config = dict(
    n_experts=16,
    experts_per_token=3,
    d_expert=160,
    routed_scale=2.04,
    balance_loss=0.00486,
    init_std_router=0.0187,
    vocab_size=48085,
    optimizer='soap_variant',
    batch_tokens=[32768, 65536],
    train_tokens=283300000,
    max_steps=5932,
)
Below are experts of layer 5 (counted from 0) of a mixture-of-experts language model. Rows are named router (the router's row for the expert), gate (a neuron's input weights, with its number), up (a neuron's input weights, with its number) and show model dimensions 0-127. Each number is 500 + 40 x the weight over its row's rms, rounded and kept within 0 to 999. Numbers have three digits each.
After each expert's rows: "gets" lists some tokens that make up at least twice as much of what it gets as of all text. This comes from a sample of Wikipedia text that the model never trained on. Tokens count by the router's weight.

# expert 14
router:499536466449479593535506552553476470480485488431531548584490455462584530578581512477470514484479553420500550440501510435595498524519515476546532553480473479480517549482471537569575541488493486494520532474488570509526479488491457543490531505498509524494471456541473485550520460457501515485512503490461545453482516476540445427443533458498538514515562474567487486534559480424483508438463
gate0:524469498467504507461440514502518515425456533460562526477486506490556388484558421454553461485462491450526472475428553472517552556560540547487533449513573499479594470447494486478520444446527496489549529525515441496487562554567517461464475484496560558464483461501505550405485510532572611466553431525508573475457554470491487482442472497492520533514464496487530546547461541444520515564502
up0:466565525467581479533555465539482479439500498543542518431510476553488515436543559556517504435512396514492548412453478461553548460510492520502511573475480496485466502534531529478478485476510477463514514479547507550474457422483513475549527545434488469481495528462590459521546538500468458497506489513473449472453551500454468452492513434495533512505556536546489599465522487482520581576515
gate1:529510478462480566537494522494482441513525539510470458524447455438495487562514478486440487512493439556511463449502526554511483463507523516446494460450430440500490514466439529497531410502488517524638467547500525501418470438493524534487607489547496521490505553509510516567533488549437531480505491451587556509470486574481520536495503478489459464525514491577479427477411549523474441449555
up1:539485500496468451539547487503483547487536519480497485521493478472541487478528491497544441490507553445433474514477538452557436490554537540512535476502491466543463481488441469385524478488485419475465487537551496524498448469539567494427549513531510536548491460438501475432482567455448551511513496537456460553563489392511498464499521505579510480539530524546500488492516582452482531478478
gate2:533485499498470518482513539528521466478480439476452518513509528497533523480529486487460533500512499480481495506483541452487532458424559496493487469483520521556495430423529544555516560495490518472535598511550514489458505504540515531479515517522418522428529500469494498476494475485424512446520458503497540498548605546499492560454494475622532503501534535550541534546558592418549486549538
up2:518489499502433522480490400500523490497461458458508537495513426442575473490498493526496393479465541472478428506540537545504530489556521450415532452509503560529513522537478509519487525516494528426538586534455516513473566475553507538469490566501441492457523485477500468541463524528465546450584495505423476461446500539550514443540536446468469541522466487583469491510481515523562469501543
gate3:530518530479432480466497502557453516487552502531491535497528467475544437437516544536443557489472568460470541458493432494486498457502533492502527527527495449493466466425498468482558485492568502543473530572524393478484510550464490529416495497512540506587497521467479552511438490484516472437594540517449601547493464472518484452501464483505494452441495500471535462516475457476508616518502
up3:475542442515551486549556533455546465415548437419462472487461460505529491479517526467489541553579518481533524471470526508435507520510501497545506535532536476469465504458589501583472504527555568512506498498464578487542457506535471496454558488504455496479505507530540502463500421506497512587459528491422498498576504519465521479524530548424427429523536494407461535453501509541452432512559
gate4:528545527474555499523497482509531488517528468468526521526478518493476465528545475547501499581533472504507509482553493509530456535553506567547539514518549525430533503519521500567461504515467500443497562503488484536458546486503489492492464524508548541494449519553476470492505541498534494530496579519483575490493500538534543499527459500456524450506526540480583495487530526480472473450411
up4:468523561530482528517473484544483521490527483525567493378553403491496478479506472480479513488537485505460520494525519452521401482583467514429562435444554500552512510472520468456572577455518562517514435503457555405539475406497495449565543485522571492544464514506482521437527581490457517478486531604517480523515419513581526483489474534479524490539503522470509497510506469484470512455443
gate5:547508416485491459521484435529470379473585535480445524576463488521508596452509462477507494640460479529493417486480484400470523497495449549476518569478566509455519474523518520488526533532466494488532535496530511493512463477470521487472523443436513459505494482478566483529473466500514490512457542483501541474481515470481478511463514444533564518540483463521512507483441540492475483510413
up5:485497546497427440498459562559537502458505518476593503464470490490472474511484510548565499427517523511439489590484494507519544471510464493524458570447461548457512478515503443497459441425517477441486527512471435484454520493503514439485493520446543446549504521486470518541556533478462523510549507505517523489511418544539498542489512473485445460429520518480591537478532477530451469500559
gets: " the", "'s", " his", "–", "th", " their"

# expert 3
router:478464485442547540499511600593549521528478463456522456522430482475529562570527515431546564558473559505424451468482468509565486488469444433466520546447438529548519539455475452603559503475469442502457495451495526514439467473487504501501541450498431446471424441536543527526478537445488489470522539498464520460497579421595449463505531450507505490450566555457514524548553490486528479455451
gate0:451484540463477439459531505508521542489464535471522494503467485509576428475546486573559478541489442430538524491472537477529524525556521549493457450500520494494523485490557479477597449461515512489493540516494496486511604510509533537474482420526501495490464471507471525470552506515553573434553510501476583447499538454487536480479492493490479527566490524487438511522444550484498480470470
up0:509473510541522465472495446507493459435507478572533506449563524523495530429490540482525523472557411501409503425503461477507541455471463489443505520504490475489488511469471538496435556510545489473541538459520484525483420500448499445556521485499517496460494489443585453490529458530498458498515448523439474537424535510491431473441581518476519507465607483580535623476562473451558546490562
gate1:526506461490503554518507452474518504471493470543413449519488517452533450562506380462514505566461522546507542443586525483467511459522497549514472434458419474547434538456518495444440445471460491530509498539456472490519527428502518528498556476519449529468524510495515469562528473449473517485522539481493526523483462525456506491505456447494454538469489510563485427465470529476590448403562
up1:560447503394475433498544495461489588503531514491561508518449454520525468551507496533513449506519522448442458469494504474580437476481563561525537455465533444504558502494398436437500442494494453442496464556577517524446498509464535519435523446487547499577534439438468513498468600524467560478486499536550485489500528463506499515498513445531510450519545493588457455530459493491504503487476
gate2:470518486455436513467565542489499481453465466493436550564488471501483468506469462472478554513551507457447456524495588473417492470450501509414465482497484492527513489463489533531493494455480472451480553563531509541505505532539477555423480520544522528450553509492470439507499512503424518484488475479478495431535567561496534498502526498591512486486553516497578542516526572455552536494513
up2:429456460490401519476499405565513513452471506433506563530536455465523443472495415537488485528500514514473461466526533579482525494544536453465538439551493567567438536495442480564449476503486477517520529576455479496494541479524477575505488501452465528462527498463479463499552512519508513404489471472504503496441550505462479498548521472467418539489483490578482551506480527546549510483541
gate3:534483556474481480437493550541489464463560494550504533449582494472520537509491518531437502443414503483504559528450409508493518484507504479532538499488493512508468417475501463507559546541498499589428493538472354503525508526494452588495506462501531487558467535452498587478449501522511508441559589495475569495537429492552477458506496504519464457470486533435521541502486483457461557532453
up3:450572468519523499517577523543546481429496459420436520541476522543573466499514509507483568549575488477574486494528537515458482546535508477557540503484557474451499510470538517570500498537543524500484488555466540496499463468491488489484573485542431510452555528496550475492499428450438494518425501489443499497543518498466506493523528511471405467461499476405451491487474529570502448529542
gate4:538528513418555502527534484466501496510488442485564523550508516482505515554548470501491574573537512455512500513518440506497481588531575551528555483445582547485471508522499472504495491522525531500473536499446434547466498524501475476491528489527538509513485562537470456515545557462486462509481531413428542511487531561521516508527520464559487475486561484485564497496551548472524465495422
up4:489508509574481522430408483470494503497524514465510460416517455520511454504549479518466487536477441519438519456516507443504416552521434521414545497444589465560522476541546467491523591457483493504529436483487481408517543476502432448488575527505525483508492497506490541456589573495474502530470514576475534547522414528558507509476491526450576465545496486508447457508477447476457528415414
gate5:560490447548474491554498450534526504524554513483454533499533464522510562441508530472429448581459444513513457510535459457498498563518407479515503577489535522468519501515546458479504572540512505520479533494528507460568426487468495449525483415428540509476465463552531523509449486496460489486446550398531570492546555468572447553438466464497510473523475486504530475460465480509508470528424
up5:513497500465507458448467550476485539482459547530514520456456470492441500516467542533539484445647482507430437581447476520507499431462427518492445568519436482479495488512516508485522432455490532487497488514442464479541527458516514477549512508447525467547514525470551549547598525503493479470543474520558517533494432505522503582483486438521453537394515498511492471459528487470496473516484
gets: "\n", " (", " \"", "==", "===", "\""

# expert 1
router:504504497493521558497534572560495569493471541481488524546443491477551582517535496456520566493502528477473546501465506470556511504494471424470545513411419480593504572463470481590550542465515418477484482492448526539476470464477545515493553418551425474527489464542537485502471511439480518437526525528446520426508560452551459460492551468534517473513523525533461558576598469450532448445456
gate0:449488548503461495481454466537515560431519530460517479448466512524561483439547473535515453498530486491497483534504518494548495501558560514522517396546483464519605479438546473484543505366513503464492520521473497546487611567518492519481536481521548568477504463510485544446513470529544563389503511534518536439489539456507522532503529548566407544563463479519459511544500560464444522550501
up0:534561523471514493499524530526552472470519526531551535470516479536504540374539546525519563481494464497411516432513484425524521469596478538440543527487519511537507549465481564485462519505543474528494545498510467530481397455479472413531476535450514540492529498479527431535481483474482505513536489488497439558445537482489436448512560504474521488475609525510510583487520544515494531533544
gate1:535516429508505525565538480462491506479526494512470486481531515468516495495485402521472512523479450540523552426557531498465476524479497521507527402507466499550463482466462503471483469452441465482537480563441476470528491452551544512467630467475500518502525513448520473520471468517427558477472541497524560496522487559467504524485518517534434476532521512588456467530452537481565450441567
up1:566456488495449456512516549504485576476482501479496470527479492444582473500493505486494355528520523438442433529491471425577417495490569532531548491476484441514567445487496469443480439444458455449479470524530478491494441408490459465412499461500513521549467448445491540476530558454457566500547489550520501505564460475544501452491468475597526488537564414590508444492505517494501520482448
gate2:500512495511452567462496521521494508469466459519458590494498484422545510488491470473462554486540502474542484510488535482442484472414538516454470506472501470546478517428502558473438531481439458475503554548527539504485529531525473498460507549518507516475555501450463443466485520535411525418564456470473500491511539570447546548483503468593489489522519537541532535501529629428521530547547
up2:443469481479413508479560423529477489447453503455477523454597470442618530487494452544501445564537501470537487494500474556438514477490544454457492431537519531578455553525465485561483471557471502444463595539448531533529506461519486553526522523468470533517522507478460436459452502503494501433475473499455516521466518513518532498541591469421445528523525491570497516519474524579523565479590
gate3:543497549481508518450490543517432537454553490552447571548526475467484498471468486536442534470469534508538525477471429548498469461490523492475511468545488499473482428480509459479533521497492479498488542576513371489464499498494487591480504478483521490556428504476517546503503452501510518424539514555467574492532481472500509471479489471551461492467493536509523477589467501451495550586481
up3:507578438527543485509559542519555461430482471400440484507516510543563481501545546482501556524583518464520491480525523493450540548545429459544533525498570464491494519465517505595513527555546551545504495509450561526499502479522440450485527454539462512461540505504486486506450434464431511549427556451426490493540494493500509503543562491451448434486492455436483517479498469567515390474500
gate4:537525479474550517516556500504498547492533486527558501525483543497509546534515464537455523519528474517557495522567476492516437585524518483526537488486470531435507542494541435536486478556516533513496599500478420537468507494484514502484483494539563514511515504542484494521556511420476448562467546468440520527459479540496477469538461511489542484497564480525556483511551530534508474448428
up4:494479518580493527416418510518483515530508516519532490444538447515488438539545496513524504496511452471512526420518471426471468525520457491433553469466555429538511506507534458532572580432451564469520453516552507429507515455473479429558528479503568470531507526476516461465568584495428525521485533559474547478529445475495506481423529511499567475486498502548471496512480482509520539433414
gate5:541502512542427484553506456530512481488569579507479504495500451521585571458494523484442468617520492534550460536488486520499521563515435517525488509506514507468492467489530479489535574470426487523488520497505489493578465513448544451481497459479559508476478490520495478535460445541493430505446602455539573521548508470534536541415453467505511508520435514509532511510479494521523441504487
up5:423492449500512433424494507512522551490418500503552519484519482492438513559492527552544502414570511520419456589478474519461531472514495492481417551497486526483509525494528477511491507515513524464460593496477409524487534509459527457471517494456498462509495531520569574499554550471542500533545466472532480487534478532564468531472491467504502503455606494527528509475567517459517474598513
gets: "\n", " not", " York", " States", " England", " France"

# expert 6
router:484517479505531565516520623526465524498457488469464499516512490405536505609488509428468567510485484477523531437453535441535473519477446531510538523435480473539496537461499475583498546454475445459536497521447485542506462460491511499550519500556505452461483505573499496539510564470549572486487535485465538485489553455541452439511570451524504516543515515454488502546477444449495508466433
gate0:504445559477478546507482505524506557442469546416547533536472514452554452478511462519505412483482499419506466504471501447554488547516592548493540426513496481481568524452547440485567473430499521464539553593485466504405566537552490451502504477471557570517432472470482539500465463490513562427515500558512553446476544464509479498462542477513483558529525472504459488552501537462461470463504
up0:521565497539500480495550410554502415450505510571509473455541485546513576489501587478506539483520379459484515427529508486500575519512454480452494545537512465409481521494476526452464547486501497460486578469517484559501438434490460438513537540470479478492540499464595477470536498491478468500491469501492450515434553516494473461518593555502482479459565526543530609490548494484524553533526
gate1:546515486505454474549495535448487488488503518541508433498487485473504470522531433508419516557474436500523527485536538501455495522449499517487464461397430493489484504488471511469500476446449522525567486512459472482479440525548550539487564461510487531445523547508552479574497428476415564435468541450544529552493518548492484544531530505518520538542453527569487445516415544516569486440608
up1:472498448502441501513513516477456469521511515455489518553457455455522497537515514529486479521525512417454468443512471429556460459538554578553461456493494426522505471487463494436517406463488435486545545524527541480450500503554568553416505479514483502516481462446472482438469574492456537449536458542526500581534498461482544483536526521559536506502509497564488473483479544492503543519460
gate2:472510475481424567461553543532495520462469478476464576515499433502517530480509458486475579522561479467513551489459524482483478431486537500478473512534519467587508458432595578564540562519502539426478536511518530538505541509554496539397510515513467443502486583487473427465527493572406502480534457473520524438560543552503542539492525505601535504492493520539574513523514625453543528541481
up2:494450474486448448498542380550517507470440500439525559529529433478591509478505504545467427489462519457514529433560523579466486478513480458453527447587481485587511496538481510478489486570454467497474567526487545509507561482523508499520489535480476466481515497534472443511496508542477523442522504522472528481460553437513521490501517432431460488545511454582439496564495599529597487492576
gate3:515507554510478501431476505558477543471521493543482596562542511492584531476463501541481569449457545500496514493445457492481544436430509440450572501548519460465496429476457458491523519536493501496482562516552396456478471557453484516440493495469552483543464552430499556516505490517528507423548574497418533496509469520476464459444492472473464424445518503497531495530492517455522580566478
up3:492556455521580496511500501530521400435527463450448492527477497572540494507545505477483537515518521481520513490519523450483526561528441487597544491473551541520453508454516510546503512480566499500462454509502556533490509479511464476482552483546481506466528502513569516416489472501481547554486578482455537497571497515506501505511527533423455453450504476430468491500506529539497429484526
gate4:532519441483544538535553502477497514545482504463495525489483512474480539545507472517428536585523452465552545458523499480510488595546520569527488513473535532525453498507525513494445507541489523468494514474502421554437528529543521541539483505544522471469447518522491511508528553483515478495501513459453495534496562521535512443504483447480467432497534509551491457497518560491523429480470
up4:468528583545529511471453454549504537542560488518549443434546487518517497471514480448559499485490483576482517525515488446521437562528462556421543484429549497439543498506521450496561554459522543502544475551449576461552522416472492430481549499493577518576534460519486462440584571453458528539430519589465519478516388483549509512485458547487511526506523528436530494505543442513476519457465
gate5:496594432546411460554469494524559447512502523521481493518538491518502553417591510475479543592509455511524442506483536500463514513546448547526506524488507508464535479453500504474484589525486528532493556460489483546531437477438512497455515449405543484526521484490520441487566470525506433510461558437470562508538490411544468550495504404515527486499410491437491529525495514492422435508507
up5:510521525540512498461468503539503482467479523458576579462486495446442463496506492508516492410569505534432481640484484461485514428521498500476488519506440471513464488532555508502481471400493462477473536492500479555449510474497494468492503524378546502569530517446528499531590559480491532538478498534499498491478440463530505530472494429492499516436563499553527560446486498463455452519515
gets: " the", " a", " The", "The", " ", " an"

# expert 0
router:490486494512543525526544534540497483489458482415511465526507443465581477586510433468550541535458525539548499429486423417525498506492433492480556581463478523512483523433477543528613452509457474465543479517451481582514513412520482574544485525503457445452488483515469515514441587527505486504453536511460629476451508449478468451533513455533522529472506580484512488584474508444499513497457
gate0:497491493529475461462451498547523511508470550491515534480441474544563407505551436507499480541464478423507536441468502428554528535543560557482504466495507468476524475474484529519584430423570464528528559477507435547468575533510485460533488492515506599504450457462464514456542473498536578475533473552493548459471545454480506523482474478496488573559461484527464527553463564432477449479474
up0:498498519502545482448531425566480457456507500558541491424479494586524523445509532505549520481477438459443493456512517495495516505515454519433436555457526533424482510559517555463531538494535462516500537489495454556550474440416476453524509495468501486499559483456543515517568509522461530471511464539479488511457598555481449471521543497478491508458572509564566562509542483468557544544520
gate1:585502443518502542541510502457516495531502536505473489502460497451532444536503432469516471490468434525504488450506559481495503469484486551480482455437427499484461552476478535499539429506495518501578495518460453544549461458493555555493563466534458518480557574500548490542464482478441512475493525488551594526480478537484547532534538494482483535501521457548503446486422546495515467389538
up1:455458510499418496516576496445538548522561535545509453542482490481557476496480521538465451513512574453447450496464450452565406522505541520520538450497514443521517528484439465459482416538446446467493481548552513533471490445524504533469557442501508537551479454478478432476508550493378563477552456531563431566548502487491519484534507468551521489533547486553481447451469553488516523492456
gate2:473497467451455527521562523504488520493449484505472585496517478483529541491499419520475522526519463439539460482452561439438499450444501523466548484516541469570488450423554555501523539539476500445466508510531574561473518498509521482474508509522488505482517532487486433485521471536383481473530462455525501407548524546497536567444517477570539502489557498500546537486521589449542499555534
up2:499480494503423503469515414527498543482481479413514526511566423454573527482522437547512445527455517460517467446504528505479511512510444435486544425595529479551500493522500542555527498613455536470506558526484533528508558438506500522510489532478479492484521515536436454540507484541487483471516477502464477515437523490523528484479496472464442543492495464592473516549510564512590447518572
gate3:543486554464467493484482579521463531473529454514474570510552458513545445477488486537440536479498549471514530482495507479468456449445504460468551527528489480481459427457450453458585442497532512539462543566493353476493453512444496517513452487486536492489453520462538554483467494495518485397534570560465571522498464501537510433478502511526449462412471534479525476523483474486508599537481
up3:483580462533530526481572501503563429466511468431473509531500559531501530495543494499466522520558490534560477481486489479452505545528455500616519469471539511497482535493589506590488521545548519515493501488485578512548480488522464525483532501551474505510512506471533480428457502490460488612485553449423485497591510545486494481572531533463467436497548459443448495456486492500479464495536
gate4:518516510411574521539524513475495501538506492489496504531492520469460490552501428524456539554537476478519490504530508508539473566526537539531538538468589532454561502486525497555465488538509518486489554510470401531474517511477500514490494477483532539475472551532460540477530522451551436501487499452450543532512562540486509461508473428471498473487570542512540452557551541499486463448493
up4:477498545588492500482402452499503541535554520521547473420514487553481501447502487478527486535518472523499553476510465460508442559594483494426547492456583483517455510524506456502598576455494518494496454506504522453494494443488477415519543526500544447555529508495542467447563621507448550492453531551494462506522379516574475504523493563505502464519462465477482483472462430514497548449437
gate5:474503436502425472579522441472487487430531585501446512547522485503538578436602519451482461588502474489550472524535488459485498522551474536506554561427493548514560470496489544509537557464432532496528522483439489521498482525411542499442546436409593506480502455503490482523511485525549412515459518448490489477476540453599471517489470435530481530477461485511442532536437537496521436467468
up5:495526494491468464493471542541502570508489556431548553456507492506439445515495494567543471433562484479412488613533478519574566491480484439467474538497445472482506514517520490475430449486512468476505530527467410534492541468500470479497514546472524453580497487485476595515560482467499451516487433529536506488519473487526501541495523446501427511483536490502506538439495493470511441549527
gets: "\n", " the", ".", "==", "|", "==="

# expert 7
router:494505474476476515583545553503541524491473468413506497555438458424557524534483427478469579488491541497486520453449523442515517475485466479509530541440463453546476549490475500526545504520498495427510455546461517526486461435469551547545562489519438508495458529546483474492519529456495493474492549527503587456508530454475407398499612467538542491558505511506499539504600469438467469479477
gate0:511460548489565517459502452464547528432451551462542530460455507459531448453531440529491484590520499478496457473426495430542522529574543526459527457586495445537583540456542492481587452466517517516460535557475429508492612523545534444526521473533497572534497460510453498468574461504558552464512515510519529483500563434516503439498515560484481595526462461496485497519467607433493466512521
up0:530576507499506428511466498540488471498514500537553444459502490550478552412546548477534519499499434469418533405534500450523559500487493533451508484509497526436487463524431539518488488527549459439524517450536504535514479449434419442518495536486507523454513542488551449509526450529481485438525477485481490527422567518418450446483581480486502499488576516577515552501559525521576532521492
gate1:566553470490509531553482503522524481426527525538477425498460510483527478510493491515444460528513469525518569455523474520517501471485481523502460475496421495548474569471461513426489450552459508496559470511478471510534522474534486540474613492500462536518514584503458477545514534519472473469483517476488530519513441528436541508511564462498460449469483467516482449495432545493556427421547
up1:503443489525466518530475541448482516489489519478460482494522519506559510494544518492567458494503522511512410469439498459565426513502536517563548483483440452496473467503430484461507465473469477506501517550518538517438480505539480477412603512549501535500458474441460507470488557515489614492557459554522448498543484497468514441552530461575513499462482513567454443491465520478466546463439
gate2:530516471461451553475507491557481502525475432520473578559468503470519553463477420503527529483528491511536473504518538462443510462449555506462554462476543522524509477427587575488530536514469519459475546496524566518516550523506512529452501501512462499486550533498511474514483482470422511468513483445471454498531559537461520551475523486601556498503521519451514508423551594485509484554511
up2:527489469466446505433502451571546520514454454463517570517532458461541520443505474516506461519490505517571515470511503557493533439546533435470544421495464500539467532491530511527519509584465500448509540528516504496525556430530490556525486572433437470464544525531473490540500482498479550433530517489455476547435541490466543502494504432435487552505493477546530513530431533548529485534571
gate3:561479528492480494446514527515480464474617474532477585512580454475569518416475524562491555463516543463513498480470429514521509461490483506475592498473544485447523459420477474456528498548557511519412509509448392488492500537477459578483530472510485518536472497498503526472467490525570453431543582546512539500508499480466471489482519483485506463474512455500558476549483480515510576559460
up3:513556450508532534483629528533541450425507462435475515554493534538550557507527526500471520517552466466610477489507472514436520532557475466564548518447539514497499510443508524508475515563588489534456472526417548513476467453535451490436536514555476487479531502542532479418502440522485459581446533453511555494533503562473519508524555514456486480497535508415473498477532514560481473509523
gate4:498525566461555540587481468533480513549518478507463522521474537440448484574516446504450533578509424509589552506474510516550472552534570583523528507515549519426473544534470521504444464514488480515474571489481413568422508480484504493511486455493530459495512525575468439530598517448498476518416567487455557480501502564482517464503480465488513475480533484505587471513519583491427482462449
up4:443490536586489519484451500507518484530550483541533432464501464589494505490522446490449509474531457517462533501557447492509439534532464512414618472476597466563455504499499443493584537483481530461506469492480493439493479414503503451481547522461553489550439469456482547454617511479450486535452507571465459531512453531509547445488519558507551480471515488539458507543441489555502541494457
gate5:527493487484498496533533466505460478422556545474485534529560543547555571418553553481455598576457495554509488552552453460510511510514417577536504597480523512456539449487456484476539584548476531510528504491487521544529514499481526550482520392404504495420530550537505449475503442529560442550500539435559532541544522476550462484427456458510517511506507507520466495496424506476479533471455
up5:492497516448458457476491528547525495481484495514590517442483466510462492470511470529516469409565476515423485590446514511505518455452474468501438571492462471435516466495507494536410486494550550423450526531483394478530508514460486492515448484449487482540531519450504569471575476479445527481524436489516500525556495475534482515521544437527438481473551493549517522499481528489512524522538
gets: " was", " is", " as", " were", " are", " be"

# expert 4
router:518531531533497557522530560532537535478455508481509496577440435468544496524541436472542552547502492477492551503480505512520510536494488435433580547493457498504474524467493566545558483480454447418500482483441477605524450504505557503544507465415399479510491463569483473537527518479478475467551492518490539465499501447529452476455531525511540463454456529518470464537512479465518439441480
gate0:524460515491495515498461452529506530525459589474521492543471555478514451470549492487522553534501488437501440498443552465497558544473552558522461431478486486490548433465522518474542498462510492467594516548458437491445569488517514506530461509490504607490508491520528516492556437534538522428484487497498591445411534386519490523472537503479462525538551483436484524528475476439539440511462
up0:511515533492537485492589475551474487477546464530533475438500534564501522442543538537551545517480453470481528495529506462540543502476461504493480503515548492510441545528491512428444504463495428447540543508537475545524458469451456478522548518498478493470528518468535485561523491558419515441526468529500438593540508549448454477544523492479549508501548481584480521526556515529493572550519
gate1:546515462505493547530512450499502485480521542533478470480425470458499423501530404461496529500524443571452550450514551498477499484484563534506475407481453510457506560481471464492476415467523487487522488525488497462476443467477613610491580448483488510536510527542556473578508467497435529528491462470535537537440533537478551500538534523487458444462509476571479458480418588513565485395504
up1:498462507521430511501523460465518535442506509479516457580488499465535487553525544496467400445558531543424417492577468448577449466536587540525537532477484488479576485495431453457503435483532499445447496517533501527494465460481503508437564490508484537507475460511529503501490584498466530531537437516545494510514514489509450442476526449600527464476554453544529473483491510539463524522412
gate2:503529461494457533450542486539499470445447446483431545516477516446483502492436456525476515487516439453495498524489553490415504463424525459424504469485509541552477498415485571524495550463438492447428522544521530500448537565546477498479494560531505488476568503515471436465531509518418501461503439469449492487569563523483458534538519475608511482454510478518536546461486567428512494571514
up2:493536435537416533499471407507492536477409471408477535501566438414544468505449448568487461483503498449485461504565542549470535508528491415432540437564491515543488531518415494542523503561480495410509528544467516500523557452578487507532491586504462433479538509515466484480496482556474502463501497491421466516422496493501477473569532432469453502493473458604539527521468543521569469512579
gate3:578488540447498517488485567497468515510504488571492573508551496498514457475472454555481526501507506509502532463476475485509483457489482493510499444497483496419452382446503488447536511499518507558455557567533344510499486542469459542507472479494553515492470489436498550478519509509532459420523576559473561588537462479485465465503492463488473443453441493489563498576457471469536563557472
up3:466604462573484470489600522534529503446499504407428506526488513523533530503541577513461532524577515503572508499448530475440476550515476469578509468488535492498520554446521447531479543539561554497482471493472559502503485439511485479483510475541449498508528505521523480464463450525447536596464458436425521488561498541523520502532494516456432406494548469431436485438511492534520423467547
gate4:514524512526579543522509469525530495510457451537488491572461530466475468454509477493473536541491447489501519459505474514542490540563535535583533459494527474446497507510501502548450473525453484503461575549528485527484546501484451492498503444503545534509513514493486469542541531469534501522478503505486547507443520536497465450520492472464497455484528503516598449494544606518436509458453
up4:466471562537490495493456469495481506544541551518567446434521479517485446466528493494507520545558509537427498498534483501486438536527473468452556485458521510500439508538498452545649575492540565483528475485529561426477471381454436466475543513466569466523532498483519515437585562497446537520487440579485505495577429535543522528461453521486558437496505464471490474516451469508490542496473
gate5:499495489519429502492533443502548452437481567477493513545477459618547544451564545471483461539514465533540470480537458481504495566550428560509527540480533552494487480498503512443543569524475488482505503486521494523574480457432558465445472423435581455413539466549565493498496462523533460538524516494534510552490484454592476536461476453487502551520486520435465505477423435519447437501432
up5:504534476523506440448508529555466537474448502475542542437464507460413481518469491530564454453588468495410464551473515502494510425480477504465453511570443475486490517534487537478470470424523474435465513493480440494495552493537576506516439509423519449571526515509467557454595476465522508535482465519515535527504465474570468569486548432495411500461487481511498495446515494422513488562526
gets: " in", " of", " to", " on", " with", " for"

# expert 8
router:505540494535458514548519542594472477462472496470494536548497460463552547505504469495476561522470489447481547475423507510592485479538467464459579537452485480511463525472538523527606506450462481403460484467506468589539527424441554546564538515428429449477504456520499497541553532442474468420520483549492557448492505448504424468445526478558558452489495567571476494534534464444473474493521
gate0:504434564502487476462516436512539513519487471385528494529494516538567375446584418582507511517483472479491525533448519444535532488558581569461517434511543488448532459493499476485604477441551446452541513422494440475472566510502532474546494487494529551451492468522524572484518515510524542440477465501497541462454558451485515462519519500527469536503452508540513526549502558458475481523524
up0:549540527466532420514515480554500484467560485488506547420510476560486508476542562466549539482468455474461547445509483432538553493535518562514514465491519519474456511463450561453463481468528431491516550443472499534514411438420450469531504528422465469473536536436532515542547494517430515480522484437523399558446537530501477469478574509501503492525545545527515549515506505500549490521551
gate1:510535441498495593603503468481465469503492547483502500508461472454509448546471432453465518509474453528475548427511550578502467420502557571500497460463466515500511553428476470497506416502477512477532485537469482462482521470485614577510588492519510443495524518479490463529499477431467567520537504484539521545503549544522541516521504511474471485477503468533478421438424551513594475454474
up1:494479481537465548547503479479489539514544521521508470577476496485525546520518495483464472489480572544461467505494482459538417467511567558540532545480523478462467467522482447398501433485483533428410486533519498507467493433503504522457502464494456552511483437467498455475510620435461556517542487562508464535559544474493477470490536508537501472495579495586510460425495518487532480469383
gate2:501557441465477550414564512519559499456491497513441533539536508517535487502495458489458517511541471455544455495512557455465526470454518469436466506473490559511515451425558546495530529485448505452498552518511488494461527491529483524431485535525499518490528524494507440495526514549408512485495494485457482426544567555460526531505535487557547518503543471529557508482499570412518465552525
up2:507493482534419530518495418551518529476440466414481537473582479474559527505493465529463427479547518455493449476515539497486515451488470446476553457547451504518476523509492494541533486570438465424545553538456486485546575453556538518538471562491495481519527505517481447508477465517492537444490516518480489536418489474542542454521551444465440536520465478540498510529500529533588474556573
gate3:543480491499480463476481536527434541475498461518511561504539488466554507465512497552468516414510509485515505442466456481532482444456498491514489536485464483464510427483533466447585462522560505532488548573482431517458509559449451554493502493506526510509454508430510590510492521485513463437530545551435549486487478481503485507493535465503474442440427553472534465558450478473506622543509
up3:470593448506523491499575483504534483441503506409453517553497515499494505492515585456450552561578534509574519452467496491410497557517507453602531443485530481504451515432572465536512558517536554545464501494442554515517471474524518476498559452528432480469537513533536514471449437547447540566466491534423524513592495533489487475513533516484428463472525453456465476423505528567487408487501
gate4:493510487516534541520510508548474572537501485486511525523502527503460491468522484559491529564542422493547476469514484474545462556548518548543535481485571516509503589501504524510451431480471512519483549467507473532482533465448497480559491438516588513520519527478494504509542541447552480533522538527492511533517536549482518459461544499510487475538543553511530521552520611475464514425464
up4:454491562560493477493469496465460476531534548570561481472527490559503480492538458546458580528514489466524545479579492447510409542544444509416562497434533422577530518470534434464515537490528564469518442475517479409496488363504461443540562495440542526531487499466523521467618607514463475510511524541505532551528420507531504471429486510513549458488501516491483394537482492526478536432453
gate5:570536479575468455515482445563514478494539587491442491577495464531489533430516550460431514574466457496523482525543444500486465575575439585552563536570553513440551535520537509476557563505423467494512517461500542507523456503428504505483515445398541498442499524543536478539487437495527446472459560409556522541493526448530472560477491500519506513534472490463480501495445444499506494526449
up5:490552523498518473417513553547503511519404491427549519474454516463481472533472511480572456455577520452392460557500529471509535439444442491461459582481464523479519489523535514533502491470531473457478512480488418523546553503463477520463476504465541495519529581494507528513579508482444524523496472511514502501453399496601468574458483417528448470506561503553479526464498473452492452506562
gets: " of", " in", " on", " for", " to", " at"